config.toml
n_layer = 11
d_model = 96
n_experts = 12
experts_per_token = 2
d_expert = 64
d_shared_expert = 128
activation = "gelu"
moe_layers = [1, 2, 3, 4, 5, 6, 7, 8, 9, 10]
router_score = "softmax"
normalize_top_k = true
routed_scale = 1.0
balance_loss = 0.00481
balance_bias = false
router_z_loss = 0.001
router_bias = true
shared_expert_gate = true
init_std_router = 0.0251
lr_router = 0.00195
n_head = 3
n_kv_head = 3
head_dim = 32
vocab_size = 1743
norm = "layernorm"
norm_place = "pre"
norm_eps = 1e-06
positions = "learned"
qk_norm = true
attn_scale = 0.177
tie_embeddings = true
parallel_block = false
init = "normal"
init_std_qkv = 0.0519
init_std_o = 0.0111
init_std_up = 0.0519
init_std_down = 0.00553
optimizer = "soap_variant"
lr = 0.0145
beta1 = 0.95
beta2 = 0.95
weight_decay = 0.011
lr_head = 0.0111
grad_clip = 0.5
warmup_steps = 50
schedule = "wsd"
decay_fraction = 0.855
decay_shape = "linear"
final_lr_fraction = 0.02
batch_tokens = 65536
seq_len = 256
doc_mask = true
train_tokens = 263900000
steps = 4027
dataset = "wikipedia_en"
Below are experts of layer 8 (counted from 0) of a mixture-of-experts language model. Rows are named router (the router's row for the expert) and show model dimensions 0-95. Each number is 128 + 32 x the weight over its row's rms, rounded and kept within 0 to 255. Numbers have three digits each.
After each expert's rows: "mostly gets" lists some tokens that are sent to it at least half of the time. This comes from a sample of Wikipedia text that the model never trained on.

# expert 2
router:170121103174104144142172156073101116121115101101087111120153107097170173084113154069122111137144097121057123130234167134177132127103115111115193152099128093137093186125155078170155136106089149157118145191131125095128159113149098104083156131094076119185089137154143140164100090143091118137
mostly gets: " a", " was", " his", " its", " her", " their"

# expert 5
router:145168114144114146116160116120140117100109179157151126106175088103139127149173093183181067131112124135095167157142060120101133120074136128116083032146130135096071169093148165186158092130120172127139109131085099148145084096172104118130135178160060132152132147103151178153091151092170146168
mostly gets: " w", "ri", " st", " St", "od", "at"

# expert 4
router:123145124116131149123130039178093106116120121155169147079118083072147123131155121081104067100132117131139048180150138198192185150117098107174069151117117095105108178117121172208117157096131163163093164106117112130130160126121164112111152127112140143173147141176126131098110098110101078130
mostly gets: "son", "ah", "land", "ber", "ield", "ton"

# expert 3
router:103117115155115072169127177094145111150140095096046104128152113109103122131138199111174087106106201142131091081133125104145140149138115149131095094110091099187180144100105099138175159131145135157129130155164118108151077073131176102138142141028112086140153169108149115172107136108182072128
mostly gets: " on", " for", " in", " s", " to", " with"

# expert 0
router:112098132102129140154051111135115085140151153123165129117123166071153124130129062136145123146051079116147116166113067127079146076165130047158132161129155114181118153109028152139149147065141158160180163119111099132166155109115139088140144109142112116090167126100193141134128122123142172101
mostly gets: " J", " c", " C", " N", " g", " G"

# expert 10
router:139137107091154103137132081132103119160124152074137130149157101096128170059163138124159120119109109150103153049145170091149128175138116140103129122152131025128150101157097134133159106148091102220132101160124073158080073153090110091127168076117146129154127191198139093125130120156151103146
mostly gets: "le", "i", "o", "a", "ie", "ine"

# expert 8
router:119116143033198113136134148116115113157161128106131152050095090108100102125186132115176133106139160125128165122148143143141172190111124140199086082149127140168115148132090149165118165109129157140131117101121156091172154111104134130111119033054078154163132109093171144151101082123101159103
mostly gets: " ", "4", "5", "8", "6", "7"

# expert 6
router:103126067100173164129135125058075064153119149065117187143142061111101129144115144154185124122114152161098166133095152113135132179121151099121109142168143105129142121119085117126145183117183098129123136163156141185132146085153112110142198046121086089117122204137142110086104167101114126147
mostly gets: ")", " pro", " he", " O", "\"", " It"

# expert 9
router:209083148072157138114139174130124103188175185042171115155137088149141143055118117131123095183138132142097141131140127099141144103108122114179072156096141107185092127102150112118147177126128195093146190098092120096123108152115162159084112114095098116134152148170143104098098139097106105165
mostly gets: " ex", "%", " un", " Mar", "oc", " reg"

# expert 1
router:151157164100076153187178139145155116112139132162134118097095099134170075115071110117155124176092096143071116177111075141139150192098141132181111108142174121123085100116143085158138183117090146146101100144112101109112133127113152145158142117088151126140186127081152156198104115071104031114
mostly gets: " were", " has", " had", " part", " not", " work"

# expert 11
router:113115116085098112126088134120070127149176160179110148165172148132167142163162133095137155108109069117115114129102126153145104131120082144120133113065172119177118159137132097188116178152183136080132116164067050107134144069190166077054147127142155086102101069116144119114160112122108128160
mostly gets: " m", " b", "m", " h", "p", " l"

# expert 7
router:130121101084129060192091156035127096130134132113106159131124129075159143095139101140156123157091166173167127085176096212099108145096143044174145113097104120146121142106112117105170111146140121150090133164099124125184181135145132098136151118141173116121148130072141138113096142080089092187
mostly gets: " |", " the", "|", "===", "The", " The"